Weights of a small mixture-of-experts language model, trained from scratch on English Wikipedia: vocabulary 32000.
Below are experts of layer 4 (counted from 0) of a mixture-of-experts language model. Rows are named router (the router's row for the expert), gate (a neuron's input weights, with its number), up (a neuron's input weights, with its number), down (a neuron's output weights, with its number) and show model dimensions 0-255. Each number is 500 + 40 x the weight over its row's rms, rounded and kept within 0 to 999. Numbers have three digits each.
Before each expert's rows: "mostly gets" lists some tokens that are sent to it at least half of the time. This comes from a sample of Wikipedia text that the model never trained on.

# expert 45
mostly gets: " The", "The", " be", "w", " A", " en"
router:466486509575547538550460495498519545507512501503496471549524488456539474503550487528492511520508528503586421569426502448541521443527437481489468514528498470486472475563498463495496529463423531538530495532514490509521534519456465499526502508530521475509484439467523486514485483478510513412451544494537654613482474499508477479515477444477461494566516451442572462460552518406567450453479507496508489478442468566489508522486532483519479434537429521515500502406513517475460503542500499559516475514495404510528459435625521515511467431497555557498438495487539494474493513552378447440501462501489458479427458463521478576502498458493522474507508458503403482506445556570513431543461516529487514516497499480447466558531483443520542469499508517553525544480517501462466452493413477
gate0:513515500476499520489463523510519573527454521468469494570437512614513564504493478491558473483590460505467533560445495492560458519524524530532472485499508531490451533410480508503498605477600459448525478498408554479543535498480524496474540527457504452448468568522476508498473509554526545505535519523439525526556537419504507438482459470534502427384456465513492535560498479537476558514505419493506530570434474536440477439504438493499506526524509481441520527527448515504562462481453510469546503448510525498460497489478449492538442554431476463522521530611443500465493495535453539452424502474467527529534476529504437487611510521527536482490481503489484579462507566471499413449473487447513515537485457483478481452523539531531527489509430412458498531447475478456509520515471555
up0:456509502540485538532491467517527559525525516481473470534479553452534570529562510506495457541550485454445393550465552519466503469506494508515451552527520545500526493416415486450552566513545504595488426479433512506510492499451515514476485423495502479512492522502504482588457485568514498543536496540474489539511509466523539470440498452466468459464453478491445461472422528484513553526478471433480459490459535482499472491462453484541527499542493494545538508435517536497488555460462506495544474421403496458562435487449544490523430495541509579566503518504467457499464524552478531548487483499564533496544418441570468512475486456527397488572569467512493441474471547486409441491448568433494545515524425504432448533480516501530540532523388479485484508472540554514515527481519532
down0:484498500472516538555473480421475446437477518525521477435532483529419496509518514580464508488489496508512561497565470599483493496499516543457540517523558530478540472521607538501526528479525494469518548499524451557478489565524515467496496512540478537529479485476528530510529515501468481522495470473550399396453487514486560512535529540479451443449511535517444498457462480466489417485550543465367474538488415520462497514491519462466484529559532512499529508534540467427420524495531599457525582460442474515494480510537513540467480491530517517512531397454485541494543538468494454442521517491488522472524525551496496517521485520420527474480506566515536472524483482516495530552594470529465469467481537592538507490490456548473518587491548553546451431544466605603509536521529457
gate1:508523511454515524526492526537464521495432465520513506440455580467467513476515565542408545486529513545522569476525612497488535462458495438554548561542535479582478493511475487500452600496441425519521481528472471501508503495512439482520556536529491507604516499496493493505459520483530417483458478527418487503526446469554559550522502448499484544534556473503449573459554548471501482505486514550524530490592509432509491482467513552587542566473518510478527434565493491469518477495570491495531390532528559463478562534438519579492514562484468531468496529446502477511497498520561503510467480526540533536483568517527466501584498460463494495500464502498519484537517494473487514560568468556519365546569528502494470493497463602512479508467505528476458411531480498482505545474484444
up1:549527499491557457498576519500510457501527514426553481483517528528446511563462469463574455537514471431520586528568437479499545466536529512578425525531479508496528510481393510497532495522587517496477468452477526534501471456503510526503437522455434543448478498431507502524560470537505503546522509463579427497457559566472496502460563486470505427474411517510477493542475447551517465568473450404538519556368452510516462452484460467481542551536505532491484574465509492526516489539595496464482514474475519516477474496501422466491467481510504482460545460532482421509514501477457495493594501469455554512551472516497564494442475551505480536538497472555551546542511490550531452466517508500553510501523389497546541517471544477544475512506459435468487520404480521516450515540515523
down1:493516520439535448532532438577451509582522478469505530464509428525555500473456543526498533531448453529511463501525550532524509503469544548573499520515498526475530480464468510525429483475475468455530534548497551538471537536481500552567537422441494547435544505532460482506413491501483468461397501515490532466555416503532483475506548529442523473518553447525494528563500501516521481595529463461491488497540507465573446528457461507545548538481487511472456485489607559509456472518495465472455545574439513522428495480475583448543476563563539503516480436486469540493461502444457573491466483496523570559498485451504493447474546491567525452479501527477507479540486503561589457540514508519560484508469542505543543532563447549497535492532475478496496510552548547365425515558490497
gate2:512468519449488473504437535489454489518436482475520492536455456545573432465523397491469494508484548397549504581560488453545558482414533472481453446509495431453468493434494518495495386489480493528539502494532467511526474520461540498554435480462457484570477506484510459523530478548539489531502491488560463551501539538524480504517602519547610498524508468576528510541524498512515423509502499451469484533501553439592473518541480417474533502522444444490410579604466512604556538554512495539539453462444545502515490496455478509513560534491451489558498548433521475493551542525462449479529445555508488528541518447496452506477500514452486534490510481562475468513498482499494528495541483482505492533558512507573527498448526550549491472541497567525468527503503442473421475482526522
up2:507401561462502488427510499456483546566471500551557526503493465578508493503553484498491484473498542453556562539561459431557488487404469516472454490470518494437455502418425574498505440484457504534530461549499463490550485528469522528544453529441519489519461476475561465557534516539513498510452525496551507500498441505558501482558589528543578571478470460579525500488506500528479432528491492535490456600515553500559526520491513372508441452554473488503490482628417476553507482542506540550504472481536553476547528499524521528487537464520552496500497544442526461524480468535458479494448468505505491488525500514582460473444504498450510518561558476527500484473522445485473537485506505490560473565520504507581492448474577523477501508500462588524544571537523473497431534546497521
down2:456512514508474493494574502468594492461487409509456486543507586444449482505507440489515554577516481535588483478506457462549566479477488470473491498546516537556487464526489465516504482459547584514554516514511424466509478492533502437470476516513485540531509442589577509447471550404556518525509475510534523517543552530435545503485475430532489481496500521473480467516489468460444532506480476486587519475507496525500505456504421477565549480554516491516477422529499542475503505428522383480514544546514527446479507507425460522532444436580516553530507533520407561482447498573510433530458521528478536504553485537455511457483483466555504547495573470540486516496404536539448529440494507480526485511456570487487520435516519453496540528595460522553522532512542460478528523566457532
gate3:505545469510456474534505512567485493486545468471539499515492519569457517503417473407516368460481443515536530441496487489460523455486457492515572482516470456496473528520545523516544528446461520460540512500482557501480521496606445500549519527485502479412452545556548500448519480467532460472531551472460468470482477560490451502431524533501503506506503496497541607536516442484503498562539517521532547538517544437492447485501501489467552464421551447443502465542528486484584483494486534547408548483506495544532481515480529490501525586549482444532469534476551505551440528472564437565545465470534548505503609463455475509389500570465404457540515496557558513517549476501521521478479525459546480521587482468483529520488554489489492475454534514508461481502557502585491508465566532
up3:473492476550503439467456533502448520525511545470487463553520476467535501466551543540568573568527514511486433512553483524513512507524542496494522469499500507589508529492533509543504528432515543550490513407457441462444497444448489499506520582560483446503461467575494505537437496528500514443510478590453502511450530481393581566548522525532466465535450516463516422451513455449436443492503501545466492554467515522544493585488471525525489538517515536527482480484563510477483570548423464423537522526437437459504463551559548537426569480548532530504479475458508453491522528518480487479505559417591418537500484514533547511505582493491489551510490426495553460487437469550472432473476437537482481470531435571522450494509563456449545559491529530503500483479494496475518512479501529
down3:559465600475506527515504523485559488536481433568460518421465547530463510473512617521494464435511444576573521446502523524477535505538463449467469553557486493531477502380431463483442512521515498561487467541452509485506470461492485466500429498496498472479460559496439505487450595494511568471523520520468401427475547545429437508488492467466444538490514541440514526542490463477479515537423480521518533482524452478494465569500475465515504512515520448533414425507454584503492548497474502436466498515503515489517525529490478506477414462509546470500494532480500479507543518500492457519520544457475442458580498534488520439504483440478528526548516472506483537552558425470479535483516455457503515486507436442486483582507383472449494516518544533502462455477489449488420581470510528
gate4:432474513544390478464622478546489543535541505500523453503533512540504459456531501488541407501479552506451477527472511474504440479474491518533486435552460531455462484482493518532456540431463499524486474511475593482490461506453563517532514539510482436525550479591473471455501475495503479426456473487454489515500466541460526431538520516552583559505514541474511477537448449462474525474492533529432466492549518457428555524546544522542514474520489434526489505468455452478590519496451502586508455504473492398463592536529459556558436554564487562524429481522546456477566506530522455495472519460572531501546588499478477463491453517550455543489579496467495487549484493539549543495482515572539509524503498538569533440493505440516474489492496535545485466534477456457509465469457567
up4:494459505484499485534547509505508497484530448511476558503549545511519507470598538547462452534487565514456487492509525449520520487469519525426473497529539414511432497506537480498454451444391518542509482469464509516531628526415520534541481464540474492561495478559474521497416485517474491501432425544494493481560451567432514446460511458440534538448523495494484447533548516496517487501514587467511427552558529450481493518609559566526563445551507505500505514444507439545502506445486513476483503530453529460518511515473490549559440458513464499528474554410484483472431547561494495459474495473541483544502507545492491451502415471440532527550541577472424429501488531495475504540480501497545503547502554536572462475532505524490497573530554516469540489486504497382549466468483493
down4:477558473499456540411576571473470453517547487458454470507545512517476523448549523465473437529458472451507441485474481531519528466482536456514457510542505478537480394562451581554506473486490578474529519542401510507507507562469440530519555487535571525404555513483546532425494517539517505472512434502503493463503533506507486499427468493473445483524530469530478467585484461502518450503541443562518491503516467498538509503451493541530459550549530564551450479596519496535430528557550509571519574488474493518566493540551476513543470519535549501539501476469481490523479496474455490521545531471460456467448405543486529494501546470494501549449462461457449515457478439454536492493452513472477457483516602479514502518431403508531541459522465474522453430529574557443509563528530525

# expert 32
mostly gets: " c", " such", " m", " km", " mi", " p"
router:445501525511459478497513517447510551538552487538498482524453521452511518528526465475459464514430461483506474498474495434482491552525480470525502483514527465557560449523533510519390515447471579538510481523527560582502526553421617456490502492454462512437509498502521489580416506488471488398485483477595528447484478438517425545477472508517484480467499460524545468488563557441386504534517511491509466559518462501503508474421500477482489550471514555499508469492524512514502477441489464497500487519507406514480490566542541510479561546559510480459555400592525510521511523541501462481493476532501455539493448480512493448503481515473509530466569486405507459521482505538488466478471519471518537563516540437506452519501504466495579532491505451525523535499401567526433504435575385
gate0:530479520589502521569544515539445518495488520444489431502518484463528514520460462501495514515518455524490450566492478434499431537440487496461518569476485490527515454511513576545590531524600526510545502508467521526476491446483514490489541566451497528504497465543510417500475503522463488472427492539455519491579463459480503418428521406420516498499478522564541478456518520490444540515503509494478487469523470457496475427493506545587483465418437562454470496471504514556527444402471521485483535497478458526489509406519469469502499590532575445516435477501537551530466540550571480559452497537426476490488515567481440459546572545461560506476483474474526532524568416532507540470477502566511523490480487435497430498471482455525528465589545448555478492542504498500463517511484446
up0:543537470526449518513519476464515398510509485484452354551545482463534400503459436468520539523512452500535510515489480490515525482482511445470513503440498485548525523547491520607514454554512513457516463498468423495560462474492528564486473525496498563526462507524551523506498519544454475466482500593513494490537530522472438519511492514512519437559473479545502527542538493448469498531506553472526501440460484440588458474472514538642590532499427499456410503521479511513492543460587495541465529520472533499478577432461449499525554541492491512434457495465518553524508503563587513497523578514508448458541506487482502531488570553473538502409478519491545587531585530467489508485495482537508445523509452502523496537488533460449516565532559487524511492542494418483473524482446494
down0:481512503526493468454431464523505489499431563476506539432464534484482474603429441571483489501570532474525464447589445513530450523508558488484500510522568512573448451445530539470452465526518510523551485498429514509522431479459497480491540479523534469516477449546456492543550569525437427562549530509496459488524564512445537509439515527464453513464485565512509555556563466493545456560500537423538501463504484524500556527518522476499467464490564454517502539487463583512595493408456450504483475457536449538456461523577446575464459522534458568439468533462444565442518534490477539506435465488552478560511532528479483544544531499526517452467456528448507487579478463517510522536456511532536530506538443485506570499483453476499472466512477552535470513541447444551481489563520474
gate1:512600488499487458479480517460488510449420487477510503546455555478581469445531498538508463492508470535445437521452421454549449519476464476542470471503422473454570476576549538453521600491499474558484539505523551543455514453514490523457562558549583488522487549521575518513495550566514543469480516452476505496545555487456503520515559485491475505489585486535455567563611493497487484440434532541465562557502530524524606490500500517563456459558477517498545534461502532444512492496484531540534489539475497543515510509513527514534519522512504432506559488518533503529435573497513479513540558490522485541479546549585420492535508480439526483457508526477481554475508499419503518439469468482478482422499513435488484482438531385532532526488489469532478507427451459487497464576500462
up1:497531472455491469540516462469502455444432415465473514540498485470502476439510511575546498413562427520523481463508485513496448489531415534513443528508365582539577490526501573446553603445487496529492531489474491520428511439447521473525532499490497506444418544578542533467495534548500513440499512476545462512584497437486467489456542575490526495457520530473497577566491505534471442473461540512435612538503446502536500473473507463486505466479441509460531581471482566526480515495465501523538467531531510520572511481486503563467530528488542449490572517470506484522445528523548542508553499498555452560516566540542500501491492515522501469515551472498536538500488497409554551500499499516473407482460519487497519518537543394527532522469463451552550487538495490524498510535558515
down1:516498530508476439548431496522472503476553479546491508516494506522498522468470522517496589486515431574537525511555467531474468513524448484455453513496555489508457536449504486455504525473538497463528484487358496482564536468471577544466496499474465487549561512455473548429513509505508496494503530473484476533534458483440509458594522532447444512569552443494527474503431531497447482555566491479534452504517521507439485558407555486494481489498527427570491534532573458531496468535537427572529460590460491544529470548495424555469469531501501532465584413462513445439470512481485501507498597506541504505512548463482529551401480441507520484548473469580518446487471523512465489528444515439526449483542461477428442482578447505545517500470432511500483489471431523527443501509528537
gate2:505523470476498536479481527482499449499524526540447461510487482442526474543522506558506573459534481487432493497536495572450463524503538492399510474483584558497509469450541485566492518532502468475529436466521501496467471559517490510520397454410561497494502486464489454486492558561468582456535484448492490518491592489549450466529556486560454473530455554526525515492447423525465592445494520491552404496516446447525474456466524481519440572432465465521502479544452465476441469510524496526508464522510477541455460509491511432516491512493518570574457563485508464542488537590414594498529504496580476469511468490548515526498480559477512484534526485517542522538540404552543526532491515549548490492469522488520499551538464469480430521536463477530558563552548499450459476580502578
up2:433495525523475508468561482458466542576507486569461518505478488472488469488586513455475522504464366428472540462508576473421530388483448525492500477430448510406446501438473485477509568486555526505473539501456542542544446497530551549476581462466535466485572506471488492468492530599550449529455451516522472579504509517437510509500589515531545450466469510452575523464499492474480546470496501518508479511487504523514552554500487566500462490507535502532533518495489534430480508569453506488462540541529495432521488514521510501462428617563459499511550447540458520498508555450534468476507491508491463468504527588454558469482432430548474527534453523486519546532484538470476477436498499487573495490538549471474575471495536496518469471464441498507489509531472457460451422532479521
down2:515504447560518483437423494545497473522532491491473543524574572519518488495531506482475529548537511435540543488442519415504480486507453480447518520525487456443486457471471507546468491503439499513438482482487419512506528510454561461544516471563486453535577532448507499542485456496566563473433538546487454518517481539537452548461529494551467504482477468487500587468487475510533522568457432491541463552525448455474435462476415517466455464471456527492529586457497463534456499450538469498459609560556535448456479468521432519539475478555548456471554521531509461578487511527566570485462475522533456565483488456491442485528552431497446468470436542487498509573523422476478432573460509455499483505565529491497478445466487521537529520507496511552526509582532512603540543493515461
gate3:549440480519471504438382516509527567535462479532564497580517548561466540535512512551543523509469406453482493500516480502491439491468505492531510505433473465493474491494516534449610518461466532496451545567564535546483504474584520500490533498483531461542546571507510497529480478504490488591552503443471543465505510513492494507535512462459484564469513547443508573523566463542508499546471516495411537517484490520460495465539439415449488465476502503504476538459507517494493493483442577477486527529551495564484539442509495535505534554462473476543534539498618460382479486520527473431501523558564470518509552549477463464525533488510503426489499467572553486457481531555465457554463455506525523498475486456525496399457546546547446481580548504488413523476452488507441472556513495
up3:454518504458520495515634505494465438449476490407492581443477511418495454465448470506450503508545595608483518509461489504548524536537510576512492479543499543556572524524427524513417464485535454525527475486418494491455495530480460487546424509537450597492519445478446525465508521404546497415462526514472468490473485500506511421457469529549518462490512514527465433536465571473498530431488503498562423489503480512502463471499528591583532579543495538473550521549472475550524525476538497481510510485447562439508513583429526547468455464477464521536471528527443506526520507469441511493464485460448494467511445425498509481545463523516427564529456578467457528505541509480497493453553503485531462465522511531485442490496483495514539536426510505492484532504526507477523480508537473
down3:551495526510522544502467465471474613503452437420487534506474534469535473478433486558430437497485505566516438537529472472560529501546473457536492474504482480419481485554510515564497545516575567441547517515558511545481519548511385444472500479453425520563514542494570492495491596506466458489490445456434498538504553512458525482523452530508495448474401531597558491440584528513511538456454481465466505502540579552485562560555487466505514453498522489497469489464464448498440494519458440540496596482522488480522574495521514543458503488478423500552528473524524513430498487546511515532431434521514476484504519444493534568552497475530506472569474528481560475562547554455499537486481520545458491445455492514527450553484531456474473544479492492466524423521481493523545508487507470
gate4:506508428505417480428492495486414519541494455499525529453499429539455517570512461445549479592494478501501478538453468512440458635533597492552435531522521553504548488468513517497495523567488417504516552444453486479497448590511509503480592521452554445550459547472476484439486496556525533518479491552497544593521484482524505498430545492480492544499559455531477466450467444447478585492542450532527468561453494476506522494479524410545453532452517510556514430473495552495514532544437485486545452515475593495498509503493559518515484518509526483501482471516480491460450539456446476523488495484497454484490489524499456487502491462502476506531529486474480522440488541415493491453470492457466506498549552537502489518503516437403471482523510433482513561419454446507432525608498477
up4:525472534523523516475501474438507439512466474531441495581552554467567529536449518495467500508486437563474561500505436513546554442492462521541545464414509494506432497496507563515476571454519537557472494545512479452495599497510534500517558469575526484556496431535448529443480483496436473481530526514481452406471502513557501488529557534555454497444469579553533508538487505534544526528503543508506486486522554525522442561526450459419452497514458599459548601438460537533518545445457512454464606436490440502488559474572487502459508549436475514471469530477515497538544504448490523419501478496562459471492464498552489450467512488524433492586543504447510513500512448525513452505492463478535544442539487483488492459500483567564566476501539536529546534539524510475437499471519509
down4:485507484474569427454473508511468484492451513550443504431533495501490462467537469462488558460455531454514527530500503495550591516473528507537432503521511415550493495468597536438491498458522423445447484437523486488430523532502421524499512425442528519480428506529568511538499517517460513477502483489512511500431558463490538513440521526469526541532494441432505533499551434520485510497474543486471536566517476457511599450572459465549487537402573521535449501484469451509550526498398528501516479500492473490518524525455491487440486530436507486522583523468478530482482544513498489533518585480420539434503441552526459465486489492557506519507491529477560492453496478517485449528481540482519545446490485462615511458455496444456480406513555436463576564476479459504492438463567516

# expert 26
mostly gets: " M", " K", " F", " R", " H", " N"
router:481483462481435557536505527466503530524503469444504449551499556474555477586481495501451484534506504409469495532504481524536454482474538456466494509540502451518505522532548477472456443509468524539481519520440474470479498495468601474465496491506456524531442552486468565476514540526528448520564463501525539448465517503460491467517455444458516441478510423482524470505518519380470525414544464534506504542471527465485536652539499484455439479515519498503517495553437514478456459489465511529529435526459511521486469516543498546581469548534490556472470479540522499538475470499527466475547516515558487539448451551507538514499463560464512586462524507483560507495541417497506447508448592554450402500501661444483513487507495451533574454522463488538558514501457491492525507436490418
gate1:454508482510559512501475475529524464555499501497511532529495448504469487538489532554461434489478513504484449528537526437517501512525429414523439446523494505472583560519413513496489504494522531508593507456506570552566494527519506520441493500488547528509627488496549513542484502551528470475440591496463492513492520496538515529510426498514546534548451520528467529469535471486565526490513528546479530512529474473500586487532511485467478467544502521510522558398504515495488565578552499476496493480477451467542494473533508449575505509473521487503548535556525483485481477529535565621490468407468539513390483471485528400521470535530557472562441572493535559442517482479508449588508529428504423472448527476464556519541470468454469470500555551511548494466469432512551496569498563
up1:471484567474494553493513491487511511531496571508525429504422501499518518471472438421539607507535453522538538483492457533482514503483565578514531529442461525464487464429592487504539491523470454464427484554575466410515458519490453414543490565490448523501375476520565500457516517414457496545518444519493496535493503459448501415524567557474464514489512459496613529540489517501478477546524500469471494530515542477558425489470493497528526531419485476481537515512509481468548452393510496484501468531499558517482514541489487518454519572437468488455534521415489544551515549516417453464502447546552502537529526529519473515445509446469455530426561503546513466541522503467525523453510465550502545542493498545553429487518531516522502504452482485501468442545509537520478464503439441
down1:442479601467510455474616524497507513439500525460581514494456574505474496534482484470469544522529503511485540491565545598455478510452471541478454518496481516511493492441550484537508558530507522497509520500551482544540463545495485405459510499553574481505520520481516557495504540513425543493515478527465542507521494427479491492498477526499541531505452507519553502416455436517493543496538543441520521514507497542487473472473556526523463496498493496556470534581514504473493450568481596501514405512550481508501385464546489469522529535484495497482503517501512445567524539541412471451559530499521433528481648491491411561508497519519461577552478518481533547479526516483519460480613447493481518503511441521590527501436541506525495510499463483522535501406479461572503449458449479
gate2:514472489498477548524533496544543538422528531465558552465463453487491528545481516493522529486394514465546502533574477517454467527484451454564547587534489532477525501482502498544463541455494447447465467485583502479491566521620512506533428526480499480527551527520560491584525507466478511526496466560514530472470522485522478500585557499511450546457523503475538570549561567506462481541482531499498527502508548477523451477518452551473546554487520564503504506526532505461477477502591499409464537494570491497490619471550460460530485581500551448475439527473481487498530524431370484561503510488530503463451560493499525589462506473567432559511471466568515473502506496529500495542534447512600532519496472484542489496525529484549484476482465442552485517472482424560535451510492478
up2:486470521505515486455522431546498471536481515464429480551515527489519478444434456494517481436494465540469513488471523527557505544512579524482503428490526462494477468525564492495524461607512491494530493528461512502518466489541426468531552557533494461380447496524492459499530540441511515499423550370490497485524510540497463535447518485573526449490471465515413480540535481553543464497471436492459447567441505510507510478464545475568538465496519539424531571527506481500517464612502469528545474419453409501499452525465527500424387493469464484540520520448431444452443515543520502498530468518474538516491507540450431409472430551464498455542510551479489574499462494468539544559504526536506482518551475494539496592530482511469486549503530506479527542517549516521508525526549477
down2:554490504531526467483554455476477497519413531532466464552581547569529525466480446485493477483477500507465476458569542496565507509499509506531542488527515547506510511566539558487530419481463464483448474485495427464525461467525497507500540477536452492561483505478470436431571513543480578500508523530528497475521503479538487467493450551469500492514493527558451471429459525509424537507494437536536490494462454495514490518498496415472470549474433526530507487425506522509497518508449492460532453490482436491456499521509547479453564459515514489481448497562508461549439571530473519464467463535478520504549513565540388534449604591525532532485497576475550562493459497592463516541495538477622546519444478491565559504561452501548476456518599406510498511506569577518480479498475547
gate3:444468492557487499525447512542494533530521425587551458469492540492514499494506526474519473573520519534476523445511502517466476517527498408494476406487453553465472529464445453540511477502543518562463461462518527505550457442463461475522459559523497454475487537476567535457472444430510479523471586484457463441508508534392396479535544554444491532555381476464412527498513486505509457485502484523485542555474474511453558501528534469515591546498527509473554516487484507506519504514515547484548496500486497446526468503529470530540406485519483521469447499452506502531405486537466517506508484566527446551505557502479501368542478481490570440474457478515530420508547562491481563495594499471507514434521456551420456514513531540500506457435560505461530489464508491541526501510568487
up3:539604451510517478469560494471516461486455467480500451589447487517493520580425488476493522513519458544521523548519512452475542540467498547553546568499556489464614541425499490508389555547533454502492551517454555474517510493501448483463443506483551518453489492536490451574524588491479474432540495445487477526488496489574560507485449522517481447509511597509487514547437496530513516578470499551455494416512473511501444466461498512451447522535502521516519519481515452508511438490469494469482533466593487450499568520492534467457580464511522425509557488559520439540540514525514494547453497463475523410426494461452554558485506463490435493525476510519503555448474495474500472535443491502536499447465474506455459517479517515462487450475464473440525508505534571551445481494377540
down3:511463503475441435511489547495528535469490497464476523469446486481491516497526510528448495430488460455416558476476454551514465501474491529495479575539519542529518450486493520480477547484497441457466505520499535474484494568538527453533522496527420490534510459484497497507425557566440533506556528541510473539489512539456488566480444483554512554551469532512383535429574463552565433474463498478509496491469495540423478519473526513470515438499525569522497573535488437515474542459506487444555462496453520556513555507534435570571597494543549555549560513480568443522545470542546526444540506544591465505432556474529575468518477474485474555511491449497541425476467517522474489529465476433451548506463476435540435522587418500504525507499512442542499499486504561542457471430490470
gate4:543476472550466491495465525486493525534455536442568464530486491440590504386548536435494464481544477517541548531449471513562464444503570455466479558430535493415495505453502494561506461577484511475450449484574485469578463513480527536471528542529513514537562462436579546461481503490497485468515518523444533501517608443448550529507494507505461463523456483555543537514531490542499494511481510468524463455550580528458495541472503541533479451520497460554573453512486462506505501445484490474570514458500576511522474542491531439549497452582548501457511522505487502486497546452478480462496514505442434540475524509501514436516561539421480591501431442515512576534412499502544498632556495507510529515565437494473501513545453544471468544488435499497473535516499476464506492466454496
up4:509498455559471439510496488479477510549459579446523462563498481445551499394539530444487457457536479538543515541489438492557492460469573447475485551471552476417499479470534459504517460563496499460439475524573472444583506493514559506440548557477519534503577495434576538440448542484490476472526440513501548498484567444479543527530536521507464450537462483494517539545514504519493444498523508448531518487574572561438493529493485506560461430501528478541555479490496421534495533458504466529562524438541568559502449524505482488530500459532516520402469514532473513459543495475499510438491505518458462561483485506460524508534547544429497538486410452530525566544431492483587482611610512511519509552541464482488495473538451477491494534479459505523482547550478474452500492479473502
down4:551434473491539543494470496476444493476549528517506437511482501425524521477380530461533517490435482596509492552465459474564545494514539519505507537545490510486461437518500505487555406542493459475503530545528487499528536524487470521520511461497440476449483471461567504489464540606470505503524492532550529510511489516496492443431481506539514501556498495527477524532527522468532398567532426503458449493442549483495508595520468550519472524376546498451504457477516519470553426517455509547548466554469518589619502535468520467478518465549471493512504528484538492517487450413528576413480535581465525455451376505511487554523485479477510453502520496487475482573415456475479506488515592542491457562458521484484506542488523464466517499504498494563455488537479503463494478457538510
gate5:490496432449504464492471481426525596493524542506472505614551510597491567507522537444522547507495474492510473451470505532492449520500539479480511506553539538478433407464539508440509422458527517501517483469530459454539453405478478489520534500486540493499514509502530555543517473465508514532501540573479521459468486530495493528504514527529534539431527446489501485527508399516572472526517607502511441603479482457566553506526497490524488437429578526443478554455520468481462503472450471439444536474496477446460527591419547524475414554529511525477560559495491440468483502460473488540445527495515502561477520521554474508407456577481461569501491509506600474467467512494558463529465523520551499547485527511520488439487504523478510440576488428534491488436505472485491488512527488
up5:538542534452472510515486533496513500530515539520439510582537484498433579512504558514493548484446544529502485454528520505465457513571465579467499568540492512511454430536478555466549497517462532482506604557534569573545508467461490494477491465492481487490483490490486586451599460484549494505506506450508470523538497552526479594489493454470596590476460515521507482462531505506575540499493526521508472549471449436578543468519440470539479497501535537505508516556519496487445509505475493448520515389582467497488518520464530493454533489527482536561577552509486457464457537419478468490455492452473530594481481514532489531536440527483498517552505500506533486484467445516552554506464513531491481505600493513553511530414430474473526450545426427491470597467515484441492450507573451
down5:460493442449586501557501485500437527451524524507510551544511469538475507494491545463495518406525515543438500480584479478482478523514483540538533515558452493475545468548478493507510475438450530481548538472520508582460476520474494430471546488564539452484481542520419532482513588516496435503557483560485518526513517480506481395495459530494533603468540512498524528465483531492541511508502448435429559543467468526423460525481459512513478516523465489445534510468504518528420559497480408473464523545519529482524533614474490515463613543515502603492476515566488527475471492516473482525519509426496504530437449535531544479484447479466537520527501476482520477497527573478505463528511610469494573563472491490448503495423578479483513511562524448546554497458552600459515500519455483